{
  "n_layer": 9,
  "d_shared_expert": 192,
  "moe_layers": [0, 1, 2, 3, 4, 5, 6, 7, 8],
  "router_score": "softmax",
  "routed_scale": 13.2,
  "balance_bias": false,
  "init_std_router": 0.00694,
  "vocab_size": 25865,
  "norm": "rmsnorm",
  "norm_eps": 1e-05,
  "grad_clip": 1.0,
  "batch_tokens": 131072,
  "dataset": "wikipedia_en"
}
Below are experts of layer 5 (counted from 0) of a mixture-of-experts language model. Rows are named gate (a neuron's input weights, with its number), up (a neuron's input weights, with its number) and show model dimensions 0-191. Each number is 500 + 40 x the weight over its row's rms, rounded and kept within 0 to 999. Numbers have three digits each.
Before each expert's rows: a language model's description of what the expert responds to. This comes from a sample of Wikipedia text that the model never trained on.

# expert 59
Inner pieces of Latinate words before suffixes like -ation, -ion, e.g. imp-rom-ptu, Or-ig-ins, v-ect-ors.
gate1:522479559503538496414543592507543530513538517490550462467552527512507461603509508484518519451535547521493468490521493471490426455499457540502489507474441534505502463509570466452513479446531509488489519511489480518485495534549465509488557480498467490548550480539495556577563503419456460492575493510482543609538532512511487491530453456532518502434463515508497409520420564452554534522490457505496483499462485591453504557451478475492503525498392516552498464544507509577477496504507526517497493452506500499511523395490410580506429537580494506520484460408504487490512547584518507568
up1:479472424558452528521510399541441526514498433552492477508446539479531565422574457566502459551410494475487494511549492477552565444488496443468509465530483496386514484501458460524489477509448520521545447515454502447493504480431495517530448491488509519450508510536455514428498498546496547499439482537475442462435457413453448550535512530480522489510540528509491527462532471519432443525491489445520499490494514414553468493513534533542478525462581482515472521444476478472534532527479551505503498538503549504444457602558536462515573467462451497492530522597491565493492449506441521533
gate2:536542426534439528483510513562600523455511524492513481568552508467502455485469560517490406472530451480479435534513474551530540491447498522515475483477510425469477479554466538486552451529513453530455412506480479490521509459459490488522455559516610421486491583545535568501486529505463484598496464574457497516476486595513614460464486421493521431515480502505520590453550467469514475530494508541462451519535452502460531482494459535503499518563503507468510554518506489413542498488478519480492476510470505529427517507513471527516564490432462490474536445445511459488549549554460524496
up2:481459461490519491540514475400453515483498512517521549368520523508536504484468444530512461502519529430531425533479439545514515448510537502562495479595553473514513535457485514556492484478532481417485505502476474497466487543489589473555474490575472451531550473571437553524455444410475532501510529499512484492503541584527483490476542518511477488548580466543505486519422533462496445490493476398509525492508471497516547463552499523459484491435516473532536523465467457503437429531498506516595533522563549553556438540548464508451466485518544470465491480590472489519447481574521520493
gate3:481474477432543491552487531494485514549480456524427528492534551486554427515555468479497511437497533524450521424465503474543479545493471569522479496372460510468525541576498526505514480494504546508581438506555449473519398564463542480538502556596477501441521551480512494463445457480525448528416518524483448530489521518526430497452559504511499500516479466587527499532509604488499470478437484540517530510534479557480475442530483502525561493473520514494510489477506444474501546537552489532501526497476493542485544527541514536448457521479452564449462494435553453517501486494570547374
up3:485484495534512514466561555511485559488466506446498423453480444471485445529517536595403548521545497519566558461458536492584483455501480507539527505477592540423532503466588503519485438477459436534564466463509534520527468489511470488522463480459577490504512508480494475557525441521563494450454507573491513425446477476538528447524476515539474559492526581497534528498420464523537515463541481484483472596496578482533460461517490544509514507587540490443507460518503480481512501465467527586534476457511522424461428492483514536542509497519502441586505500505488604454477497514513479525
gate4:507413484404456452494504569497423529443508484566515510514415507530583460545476494518488499517500550463425462517468471522425493373532492496469533510496519532470458518532524433535529523434463525511475457565526448530526475536404525499466566509447454456462535480478437542435496476476477489506483480474428473481476601508486464507533493471527511467497557444485523558531438469435495497507501503587483502492509484469500479443490510535495534514512574524465531470502449438528503507405470499502427526540588484513561495495473477503479515414421504537512445516536527489550522534493529472540
up4:462516481432497577512599475581490566440518508512496498482425525492496472489604516506460514484517531477426486517515407462489481478501517495471528450470513512478476511422559416429502480481514508516508420527573423538480476566575521537504499446452459520520469514484496480496568466551513552498511550463563498511475471489495480528558488410460530515453510486506515446470425438512516488429472414539503474490530476520522457441495518460466495598507547547537462454492500533519471516460488537465455534544526538504569499450471534525476480515408486511385511521515491559488548564474505516511
gate5:482581475492509461445511540484604558462487522525549520449456561515559490503484466467539445502444480513474497548498490441513577465506439492448516489502458485572485551512500553472493544518556442475465479461555481498500560456431429452479562507421477543521517470457434486539481466503436494458554502440580486459502494514460496425529569564512457462529519492469493468522553417566513498542386494448533467511458448483479453538503543559468542417532493512455522521532552465467503473524496524447549461510503505420461507437497573431482562505513509507544514472524541479487479469455498480493
up5:411564497428544520538567491443469425480462477521493495552488501509458531505495501427557530496574521536473477493535443470566505512434464497569464539512555519453506524549510499506424384550502504443524424470462510497521540512483517472474554528536502525464488463548457448430430528518502507475478483549492482538480468499564493529480444425440473547490531480477484536489471487508553556510527540545528451465420510556521596511496461443579441496521473470525492462466449502523491475456489512518462464559549534550440517595457433536515485406473497451495537508471468530472488516508454472551
gate6:456504470519502511509525508446470465563582484561450466519555468477510497514480460452537528507454448484502510468512513535567508539428570495467492573530567373540469508461521544487536476548475539518474538492506452429552462500475422505561502494486507574506505525521508502523524529481504605543468480439536446478504519514539526467502499503519493494483430482459516571509445510488557496516489564517421519549505473419516523457494527442491510450425479482489473455507463517462451589426536542472520554460454499548448552489499506526558551504554519527452412461476478445504521529540373515489
up6:512530484486495478487485518463507522478491534469457482538446443471524468495462485519490481492501501506529501507437521500573495475427472501512505440484549533525537443516515560456554455538501436503542521450466515488431499523520532418570453526448493552472503555517491554547518498537487515542510533502527446506495506549551532555522471449522479476463439444502506554525431578464493427453536484492508492514521442478513476482442541461539409544510477507534454479416453617487451513549498585411462512557421588460537487517508482502468479598584447507436423441470484503510484463445472511436
gate7:486415549481445489489529519513537515450437494518521473457464480529520529408471426538504494524472544467527464490413451480520585538482453541566506506527522461446494547508468508504463537543490458509527434422506540515536499489522598479494569526520534425506449448553456504451452446488479545523461472476549443474556520491492519524454551488473445469431452522444455445516552425555445448478522525492496461505525521477443430515404474473462459504441469481500539516511505517517552472413530488475550516520494490439459482513511510496583522508490473581530539404448493550459457446500470499527
up7:549557530531508591465489549610559572462552514501518540520520497449546535526472472478500508462550477568522535520520456531481475522483544523453500434493493560540495465480485515474557445437493521496494500551481441590496416531480591516570484467513475546464530523510484559492526520521461450508536493453459611387493580426447495457542467519563492464527487608496531465432553534498440567459516550511544478461523515453539469462490493536538483468527513463559411527496453441466482491457473471460477508508475455504508536511495522522503511477547473499522493492520492559520558514514486545517
gate8:551520496467450496501515427467497465540493473483531485605508471510528512477517534476504512483453531483511604464478515578512554519550475529409537445499493403476448518514523495417535510514592496562499495494517528491551449572497584487554489465489487467476512507489466550456487512527525535538510459541548494480543579489525435512464519546501571562484505487457469461471520532441494500575510499511463566476460536479508430497466513472418403478468547533412521498504560497475474515491562445484471482543507472472570377477523496512445491517500472524558508481502475428483459557502513543417
up8:507557529474437524501468465505497435470480453466517513502461517601577521427534537481492515501493532503483487493482620495493497494492530530469439531520478468523487507523577394553492462529537565497538489477504518483483496482514513516484582472516469448493474514476401451512436512595553456482543446486450505419535491531483491511523475469493493538603506475499421469549510500528561492485519463558509487449513462497531455442454547426485530495545497525493533573505504563513486511504449363424478519464549480477509528528535476541441490482518508517452505591517556437470489453448539471462
gate9:510445522580552569536519493548514506532476477560508472514471453493511520464486517562481579496472514462503397580542530477497377502488473514519496503569452571555520418522553524593440481522489490527472450509444513478508556497465516432457482503491535444565541490544519439465537504462444535550495463546516445552533467553499504486457483457467471523519556522509491526492523505399521425442558511508476515456503414548503559528497445490485484525569448470548482537515499474433529498504473423507505440573445487476472509531498472532478528472530564465503438503490422500489492485440512539468
up9:440509495542460500480464457466535435519519520520484489559510510476479565492519463445472429459496458491501502465467522539498529422492527446451533472463453501453523513485431510405511540461583481525517509495567575534542517431510463585543540501404467562539490515566498567526483434544488423537520452503552482435483566568526516513513477506499543470429497467507518476567420494543478487512478492446523435519459551450484501498477495483538525504440506466426485463458492482571487545491427426470478444484444537508461545446469508554538504440505503460609496503456535553466481512548477481495
gate10:532523504543494510494470528534378502520439405538515517496552499462463504567485490536541487488533430552513475576471541457473502499487505445550486522445522509468553499522507495547416450524479510519527470502466536522563441492467508398514452461499485493478481483474506487546472551459510578439524486475566472547500586538534529519521521441469501555483439484565535541455430553578493417422481585481548444448498582540503497510502471490575503476455522520483481490479534537490491485501541537527544543443501518518550486475517546567558520534509517465465444477462540574456489467499398494505
up10:506527487488435476523538469484567433468514506527502446539447455538579453506491490433464514491534543501422521437517434557509506521523536475400514528514495456474556458464475450509498504452522539461486514495562508453436498539544560492463586517568451494488497472523455460500458436557539467512471561545461487485530469491456442472457519366478487502492521458479576498484537535488460531463486440463417465546497480508489547512523514569415581483486518496506479502511508463520462481485429432450510455578470508543479559529511567486466456416435538534474551442487484509502494502451505532532
gate11:497434479604456510490535474524488507524482477489498543450487525494492508498520525548512508513483460487552472448510529519529594416555541490477518490514503472536542455537487447429505390510483601529462495591522430479483497471552564540546555488530537483445481492479543552581519479540547629425496506524593515504523494509454465502497473512492454490525428486433491508463481552485487454522501533531448540491504499539532531497578522572412476477446494505475476487446492558480532548542533487455485524538469498493628480507559542529500502474492525580505488518461504505504565500474491504566
up11:550517433437510507467499525488536438559526600521527511541443526504478471440439440510514503538420433497524484481507560451499601513507498535518517526447483470517460458541438472456429546415477441555466516531451501485488516514498477584481486483490488490517427546540525540488547452484485432506507491459457536584549520455525411485420456524470523503502574525442461507537485509535598547565515500499456460459474488545512471515464451432531541536459488509518496590497448512467526517465503552458444488495499554487488530501472487506488448522450557465487478536555442448507496544582506530537

# expert 4
Word-internal pieces of a vowel plus consonants right after a capital or short first piece, e.g. R-ugg-ed, H-amb-urg, sl-ump-s.
gate1:535458562562528476502560529549490495503516521512499593498478517471564486528471539474481514457521500526567602390570485452501506503501477491595508452497480485519488493495495478465510503531517467476502485484547490472471484513520492522451448536474464495511536510533510505492541498579457462540523534420497450482512478433552463452523482436545489551499478477489537470492485462445503463553511531449500480469489543529543486497473504426488469432478438562523495556487564585504571590514505402531418472529563451591410458523447510487472506470474480498510484473501597532460481552532503460605
up1:504492427484486426523537537464479572522469479513430490525530483484510466480539523514522564559519490531467493520413462521521511496492529545437483539564525518532520516470473544484478474465518532560488501463509473495446460481491484477458577526508496445557481530525495443468597478431412542514503434541484550507524491570440515532554504508543573416449482587389413500526487515550488485427516507453485486465542523486542572457525527477491547475516568535494535489446489454538423482409552521473461455553527482463576504532455483491490506465506511502537475518526438468543446566535485560470
gate2:497562506496464441457572500525485517537484506463513488495421528502565546489534448491489498464486459527500395453470545555519549434484516419482568483395456538478576528529467529521441546469460452538504544535468416521489472533540470411513452589513529404517460467503556488528496450551458487501462511524528423543486463490543435456483518531439500529464563546435489508434475506487484482554508559500568424435489459530484463522521499440494509488512478502473481496489550502462446561506436488510478477516557424509506506551407535532484518466512501546527503421530487524522522521452503498477
up2:523523501512518558495538518457469459457435533412503500487541550473481445468486512560522532455528465461500483494447489507499535526549507467497383416573481466496548456472517552522479476493558568504484428495533485539441530558516576443483522522534413482421455476523445473532483550546473504514515519474466474497543479500497495550461547492468459546493532503554544508430591516522511470450471482490497557503466555469469492500548492454497620474527581538573481542500466460526593502442500475485452472502549450489490517503551487531529519496528560483507535587513495388512452432482520474512
gate3:514545495583514476528467563576536516480512524523502500519490489488482486540561490476583548473514571464512520515526511468445507487487478504520506506462451454435531494487487567473525534501495494462494496480523494594434538468513557475440558493516496481544533454493487472535540470480438469486547485440506561533561529558521472409490449468464483453579537536473534418469572467476518590458515438420517500525473560458517422508493580544561425590423487525505519480559548531493563529545461526490532572431519497490564479510503492545541511473524451487492461471444487535547527481481593514472
up3:477462521453447544469538479493458536502510492496492448485491481477559504492491511487495384500499465510483427531506545468467531536461453516496500571456476511492397553577496437472482571465544538522544557479533406470536491520520498475547499532514462536521484579504469503472473593468523376474518508536445508516507519485595522436529587452543515444444476462516538468524471502592564473448524513555532513488490480500486550465484453505461505449513423522462481536478516529500454489546538418446512445514548437477439503499540606550525541485497477486536480520442548478520476505471543507474
gate4:529548539479470573509475473495575572508547547476528534557461490549485526536492446481536535516425481423485499448501527525446491502495437447444417521473453424546557482514557464555537453512509465528488383524463564509572500519456578462524527479514510529432501506465448558510469493493475440566504485470523447469574490541465471488511489453454479521554487462561552475491545515475510487511485515466447453508480495485491538516499557518450487471493574479527569544488516453504474471340454516446482450476544467491492445559512490528483490467490472450551416552516531487444505525493510491479
up4:484530539474500461529511485409502504496511525426502473510532552438488518494479534454478536526575396497504449426461498500474518490500471480502540540506524532377508490460546474431479549433488484551474549511450507487381560483466489481494478535473503443475531539546509496426535556550462414486588479488542533489488488427485463579480499430452450462559559473549515504495516474435462483506517447500535498461485497528488570529555415469520420498520486479522520504490534502496515527518438484472481530565499488477464493531476534551545469536461487494505518580575543480503500608441537457487
gate5:511485524545492520513526448491521514512427572499526465552491527487459471466491560531474587532475515491517514509555498556490442468523430463494470443563437511504546518475498462474524447482442510470457474393504521454530529480459505454431455485425503498455511485464514522494521459442486435565519487505471442515540527470518577555482578544491513486507573493497513532408556553563538551578465501492497515544484503523457571527474514423491433488461496427493441477553512458528493534470401500490460497516483432518523467518486414462573525508547410501469556486455457459466458558514467459531
up5:538519458511445487560523492508483515465508441480568555526438557551544556527572434487542504444438482503451526478570478495463515517468533456527472510549470492495501512490502449605461576543552534489584511557487469569460479465519528482519570563534481452452462505533497494495582477528510463514486477492450507552459480500572447497534472429529543586518488466490478426554500540466489481449439530409453480522436525514520516518555558504524506522488514549469452498454462464430398426560546475595515571483535486522554503441468518535503486516500461515532525503513488463496556494511490505521
gate6:554458524479545530463597493475508470530411563539480514446487475537486513453452529427486559527427539557522532514493524476463571483477472510490397466485475483525441508502449451534491418551514394510479494436494471501498535485551543494560547505416476507436489462437490457549484471453475503505482468518524447552453490451471486606522471580489544511452480512443509514507594459476491392514548544507536528502475541446492520508499513502505435433503470511497516523579481538545425535477530484525570558475518476516466551514499497509506537444531579497490482502503498458541453472475494449501
up6:474494471495489535518471506515456470440530545472553522542525512418572412538526490523476474476551487494463482400543495533513476525574490504542487498507542484521512447550507531494482567515417487520516493506557538535504479487460436420486509484498487564603487413502482474481426455509594532520445527478493556452492479463472551437524536461455433526510481486528472544513419512482568558484473492499501528442473494528396460440494509460517564440455475551484509556541524425515469470453522586531531504507472538544550448573521484528515541528455540517588512504495465529496534520500546540443
gate7:448527448523555418479494473537538419526446525486425517517470493538532468520438549548440470562495563440476419482474482480482454529458526519526581438492515480469540478558521522526548486531448504552512494493457529533492451453531605482505493491547508503473464453438515548496482509465486467478447451469536474571585499529476506459507546511538486476389498509544485485471559502469493488565524544555500443512439461477520445425502567545452499473407565508478561517501502514470480499440512516504543532472451493524490477531461494552506546424438518498550449494527480616518507470537491497551
up7:518560469422425401417534525473549547479618506540539515538594532563439530436544473487480495472500498450530540517512485541487532432520432523531520557514476535515484555506415482507537540479552520524499465536524543501508517521512498510483440546437508511529493505489553509534447549523568588456515480429516479516461541545542500544534543533470501497517459545483523519539523519462478510519520461462477594516528514417509487543497523492548460549551530432425528468499423543524492465547482476452475487466534553484589463578559502468504500500499465469479504442431502495546495521506503565468
gate8:511473567480496498443450496461508474554531514493454402484531482467525459474501508528477527587527478540614508479519446454525495546534431464512529473424461480498487522486507464470483519497452569535492537504459507580476558526485485523483520587577469483486448543465531527540507476426552482509511486510484562575545489417511481459517499589484531499487533476555450518574490490515559585540489477475572496471494518520546508530474495482507479464553549503529489536494510549477506486409512532443447553558509455477516467487511490491516514540570477516563418574573481416489576516540539498417
up8:541547442512493472524454471502545431532488500553508404495456508423531485493507536551462481532551476548531531468531447440471477582546456497521474400451532466520531527481498524491440564503475462526458528505503490487491500438481551421557491496473486483513473545485529519552425494494426426411574520520543526507516488527526508469449534556516441546499536436499491523532507473491494462527433499449501532562446465557523442511511485461526545553463489507530506531491464484475492511484489497440433501493449495519573407500433425446486487502378493440435459556534491499434557505491522474455
gate9:551493531531535513472474470488548510490471508471529525509444453605584495493560411511497489483502470550547499503466452502464545549568517473512497471540483452492497518533489568498545497525483486395493451468434507502433554511594465539475598515472509422492408583542489536531481453514450494513517553488536533480526453498474541448491480480471479499488547428424545513509467478514480414496456448519499504499513470516425536534520463540481523515523527486545498524531621569512415502517468466504536459500546530443502516488463502441407465537431520481441450527521531512476507557481496561486
up9:546532452551567455544481533482470462509528457408510500511519513523523526471461499522534487503453492501497421544518528465476510470515552462495464528495474505426522463519535523570497557513496494477487469497381532477456476539530492489470447478488544500536491547500497531569490508529432537504515476506537498538545533567539516535509534599442512502510530490448531509474538585519510513453509544464542549560489437532545439608457561544561501517494380523583462468558490492506467480459457517512442487547421483477524443428455526482510445509544460398481515553506502547472476595495485494544
gate10:542544417526421516440494510507478480513505491426512482430532572463437419458499515449530492461487520449520517434471453474570503520422501432443456533562458561522517483510466505504517484493509455524538480468519518486557493523503542529522490481441449515506583470485495464471505461485522456478420554553496432519493526477505543439514492594521506520485518516480480571481507485509499528451546508466509496539545463488461553484472536464395541557485458453474470508473542494545638476501539487507478536541515497496533502544453519434476562492542455540506471501374504466498426468416532527541
up10:483543542507569448580510460548509557456487520506538523473505535461557534544525546521524513469566506518430546478468525493529527549522505522551549504515506523444474537535491512549548477533467544503511475477510517532478524527545539385451501477552496502531516457526508492511469516532437482517463533508565511465579568489421568474526534502470496538478439522449525482541467508532586447498439478470544530560476562509500530491594425517494538550548536481589525538566540522537450597468494428456536484511456491517398516534493466465592445479495542478467573542459539494513483477526500467442
gate11:469529484571514564565508525581540577422537510489486457439467447556461521504522548520486466526500505447525509545566460484479503542454530412510488511480584512543596559497485447500459500494494510505521472533472515479491454490517474514478542514510508496555524557500523571513459587477448589494425542509581435468549510466512517453528526568525583500513551524509539572516447449509540503512483485527548502544553538514476571508537521491477541548519544528526490473462594491488534479507509457466589487467491514475478463469463477522529566396516486520556456487557500496498577433535460461501
up11:430443491495519523525531522472467497535552491471487475519495456497558492562421460460515463445491487461460440489434519510457450469452436518514514508530495466512486469499581508561577483466562550494396529540431510527444501487481583474491512515529498536503487448538518452547463568425545530558544532497508531469536460489522555486490508473462542504484498467531472426518525470577501528562552530611502463425531506499447506459534524501529519532545499558553460460485463461449499553501423492406521410512531426517483508527556511508486520545447480503510561523521500504452502590577471478465

# expert 17
First piece of a surname right after a given name, e.g. Jim Poll(ard), McC, Wood, Smith, Brown.
gate1:473425468454483443480461528493503486584452506576425489505491483493508473496464484467463553534476455523484538405497545513445465496516483547537453570471540463486479488532499542611567442517512515492448530583501507499454544498415434519503500536567523440559486449501479523537531546483511455502590507488482463488511496382477542420507532513526540525514473523487461451504500456597517533469475588477473538515510498513464486522472524529448432498516506445511513429507488501532502461510500539511517394450486508475484537476542565434465446523526434488440516533461568511493419486478490451480
up1:503506501545502553555518465419482545459473517558484524523420482485537487478468477487494546538479501548485540530593451492445585522497480488527441471462535510492399485455458509404446512485492565452461547464528508525494511449530508537555515521483553428488461558473525475489507450452507505552465471538498490541498591482489544477464416494448476553514482486534481516528461490463478477501482514439475517486538489386472511446521564528510464470510480431468465502481526522419552516528462447527546521536507507561436509555565451536552462403573443513540495565520531471469547536488529459574
gate2:495554468499411477508520491450512491515444515544485493483527500494571472498463460533540516487475515498444528412485524559467528506469591524450511574544498502546519476472484445563477484521509542512490480536541480526453499533627526530533457514496461478522447510460475564571491526505481516549458485482440457494494466471465562425474463461508566461478430485465538516492506511470449544428529522572483544522502487463464522433546546498510520483528451441543491474473451567508569466466521443483471464521457451541527556474537505470565490460549566468517407496520445508526516409431448505385
up2:504458472537555522476489499545428535501526420537549541525496508490451519574465487432459571532578462486549450531545483535544477552469519426515561470447510612434438477506514526438527482451522435443500512494522511487465475511479540460549490508558537519513517481479580484445546541496472519449548474534501503498475571481529484554505552565476528541562561510480475471450493520512545466517486565381543449477422508522537518545489494526524473491520547543413463415485460458465447579498476503472553499456505469492511469571467503485427553479460509529481573524541527484481502496527476525486
gate3:528471529495580469487516464469509471630443456466544474526502448518545538525517519513530526468545463534563510543533530560491498520498461433471439501479447533451441465554504482502514534567445539561493513563475485538469514482446470570529536481484473474566499504475561481487496428439547470499473478538465516463486542551475486548494484450505489464454513504527463532474479499550497509549478539495518538512598467506450540513471411635501515490474546470484427543470509535519508433446512507486515577499558472513516473393428507451540516477521521518548420465395524468521476510460502550508
up3:569525492529474475547502544492548518517487521434543501470542489519549589532431497483508526526527450530511427527482494537563523521506441531433505458520487594486488589503490468549520485571491481470499435544530460560546530508430496469541494513476491501577529528539420497492449423427527415403465531523487520497527485454521519522519530509474489483538498476518458440515539466474572485532547496436501513535513504494442544542417489475523482531511542487514427517431511540526420495482512514387532584556449528454466543451479560543545513512531461481474449488426509513492493495487430542465
gate4:458539461479498520428462480528538553538496529465548538540444532482550474494514524484424488537468430490482528560506459541455511503524490506475431421492485508535517532529418540594556512483516496529604392534541455476476423411466557510462518491463514477520522569434572402462539509518500465468433528471471486458581501525473501462484518529481495450484502462495530483499509502497412433508437552567486470527446413486461541501500473526479489528476570515480536493538600521495554585457569493530465476501563510529508530530548482506454496488502477453499494511507488478543576507488508494490
up4:524486507509498572443496561539500554542566516478537536603455479477467480479479526467463487582475441415523496556529406449496503521499451550514443482520499450553526483526463503506488486503492501493493394506553523479479408454517521484508508503495521478494506523457490454492501516516536445495395527479476460420596534528513479464439529473517584522457574458440465488529494421501473436550516552540474512534509371524462506428535485475453488539456583530504513538505528494487537564486542474505476448471551522520501554471479519563457500509470492477563488510489572526550546529489518471459
gate5:506543438455508505475461534456551525471412546581482518471572539507499438436515530535442493507516474471567524547507490478548507558492486505562527543459573521559478579496579489494492611498531418481542522494516518520504495482486444515512599545562507468511460533515491474489552388501491462520536408495530441531434507568509513519428515495536510578498482552548527499554482376541492475484506513495441499491437522464521604536526497482492510494511489482488476515431490482490489469503467440427471481498476521478478482472511475478499512467484461551499478505520483507429507412425493519451
up5:497507472491453482548485510469558528427550467514554517456519547517482479505477490441465520541553585452533532491483474472546492568513489509532497412478568499510500547494527553461543542549530416447490444494467507451484484473535434497488595439513490500543495537448446503598492375542508518523594456534543457528520454507473455545454510494473578529482524531511538519451508455510500480453496535445464478491465489493557495532473536497502516520539472496513489499460478437518486477488447586445499495446447480453518513413523489497484532448528562546519446500432422569493429436490520415501
gate6:562531449473485441531535465504555447449500484516468433495492498527505512472537534415520540536480462523522557496459479499504612469526485514596466496609459514420512428457459450434535557591448438398497469458505451425501456473516556517491545489443544416526526518546528545482526467490568548544511468490489536497517521463483542503506486425468536502524506538438570469488552574509531498581505528471499537484547495498474499529453483512608482461493532457529502485487503492468485500439483486444521554522563554497490478486479487519511476485482510522509428479520495414491495499450456555495
up6:542441475543498465496622463502542471466467553553499479488485557445577540577500509532540563492519445526517560492540461482434568520466499482459497472540471444427541438512517443482470476620443489454449539465478434538456503470506567467520491441489468480509485470533488481538508507460574511488504496465504471515518573484471477539503465469450477526456471482431518551486508577490551517524462547574481568435535490499469522459472546557537409456527469443442468453507512539460528501511488401447531558509506523518440493539467522513490518506473504493556449518571447465449517484479481518532
gate7:490520550561431532396522450522414435476439434533521499513496500446472483593557539517468567513491512488541490466496514561435472439408478492472455468499466497539478509495463494557489518461460544524486523528487508549522481449480515543574411529433502463538496506477450573556515562508513511496498604517495501530566520469512591542496487426447479448486492532496491508474428461536493476504546503461566478512563498482582453519631439501513515551519501506528507514497516478534525452504488573527486489500514443510546547508537505513508498488490539465394511526461501482434458493530538472495
up7:499425536490532477530472490489632560518504491476540483509526513537490511557498501494466515516504497510469516497504478430419525563575523478552493496564528505493494502450509561468472496481570457532531562483506554512439481538526469482510537508565503494505472474540483479397479420549493479506475487508508538499451446571503452418528439505505452568491514510528446499506491412434455468516512434509533481474505509564460569481434527518513453472563525487467469443457518473543422536462466420422578507530520554498509488465467512468528503544551509506613529542511481488506545504466411431555
gate8:524500519570538551508549562507455552434525472473534488515487528478505539561498473513442494528528494534470487519498506522470543490517429459439556440502541495530443468501470429542491429546536450526482419448455545451476503477510514497471486544496440549546453442466551490512466539508530485460511465538478500560507435446424424466507481490436521475482469475505460456526494513476510507486535419506496551542543421540567490533467561475537631494526558531479528510440504520546520542526550457566452485433503576573510456494444491569457502487425517460473512533501530582543469488457442484537
up8:504567511482423503539494505570447498580504434529535531530478536475538534437592505453424520505531540487504507537555512545520505537528452458453472472518550505528517543505404476477550487502480429573528430459502476552437511470420521497469486468447505518509509533518442547483494513525452475427550516495523462453456447546515537454526451508482474449459448549529485522391512486509496534516466565537532517534502489504476508478562483512496487471446514483456474465538456555554478485540572465536453528515540571540538407538492470478545469481444588487548508541506528541552475601446510459513
gate9:442478501493513517508479564510549490448530443563529586453503466544471587467512451503465507441450521442456489541515460474517473508533493487468440460510502552470491443466488424448514488529493485451594546540485492449504532554455439473517463421515510455439539480457509433564509499547535525528485480519474458520491472504462502531504528533475487430589565469468505504536498476544531533462558506420455507528549500559479516501487530486482454497601525483429453491503575419535528487504532451492444474522437527428521468464461505494507501540466497628450533500496490550448578540517474442544
up9:529472525448497517536460510539522512489435480517480578493528530538417518515530464543446493504492575434472518529457442521497514511568606478433517518495451523549504476452499401519511477522532518509559497487506490502510546550494472509464517458415468504454441509495495514479528529571521517512510508477494490524514496526466456514441534544559520439564496439443538505571506492494568501543567563500387539551483438477505481548430522565488507473566483516457527441506502429556477490554519484518454500522514444454491529494419531544516438484453521534494595497608493535427492422533496496520
gate10:547549572481499512474549495486431513514432566521461539475551509473467499469481505442520560507451453544510492495438515509474543491486516485514547457434543608437556502548552464537415501492502536435507519556553430540573481439423516466496530533480546457566585572439486416495539510488503482510442577512465540528522510513540527525505510517500522447550527460521478514511509496500535465507492507509561485513534466488546575485426485415541531572478532551510451456381520487523476547454494452476455482527506480535490475466478506487509460558572439511495450551528535552518536478529532483523
up10:504480466480438471545444541562541449465583485529528523587540479532540509510498492446520487510513475445438518423499507466535523501436480531460448530479496518600545515419450469496526563468523471488474428490431504423507476501513580455483504459512496544488432470461536542477501557523501555541525489528556461532444543478453514466487566549471571486472390558576516474569549437473525456446562461511494483446527509505428453559441552563482443446482508509498541497500520495442406508502493503474476465504510494457556474492459508506519536448531538540500540532510453499438530471507515490530
gate11:454545468480452489500519457510518503541444477447511515461409466421507506555533438486544476555439482505433507520469508448525487449563521543504533467506563457450457468459484514482496487512539512458558499429512504440541525482469449554505499473500526466448452552461411553599568501548450488482432566489512510521420493442536580470520515545518519513463510471413537466519392499527551500556557491551455483478494534464530550507543429504464515502502513562512478553485521457485452428472510452502555452509503505451540519453574508563546451517501457535509506526529483548445456504494525525425
up11:512488429475474489490507459511490499489427526446550547453429532416529539493517408548549459438472457499439507498458459420494482470522484494558555427466583454464421487464480524471464466472460497503493486448489440438513453512464523523477445527480509492496513502459422497514519454527500480570455515436524490489427515484488556539508498533521568522515525469397596523512457557555571474568513507515431541493457494484475604463539437514456437461540457461486505485525484487489492475461464430418488481486493558454459490481511494544572499499490437496458539510508500545468469498508521525427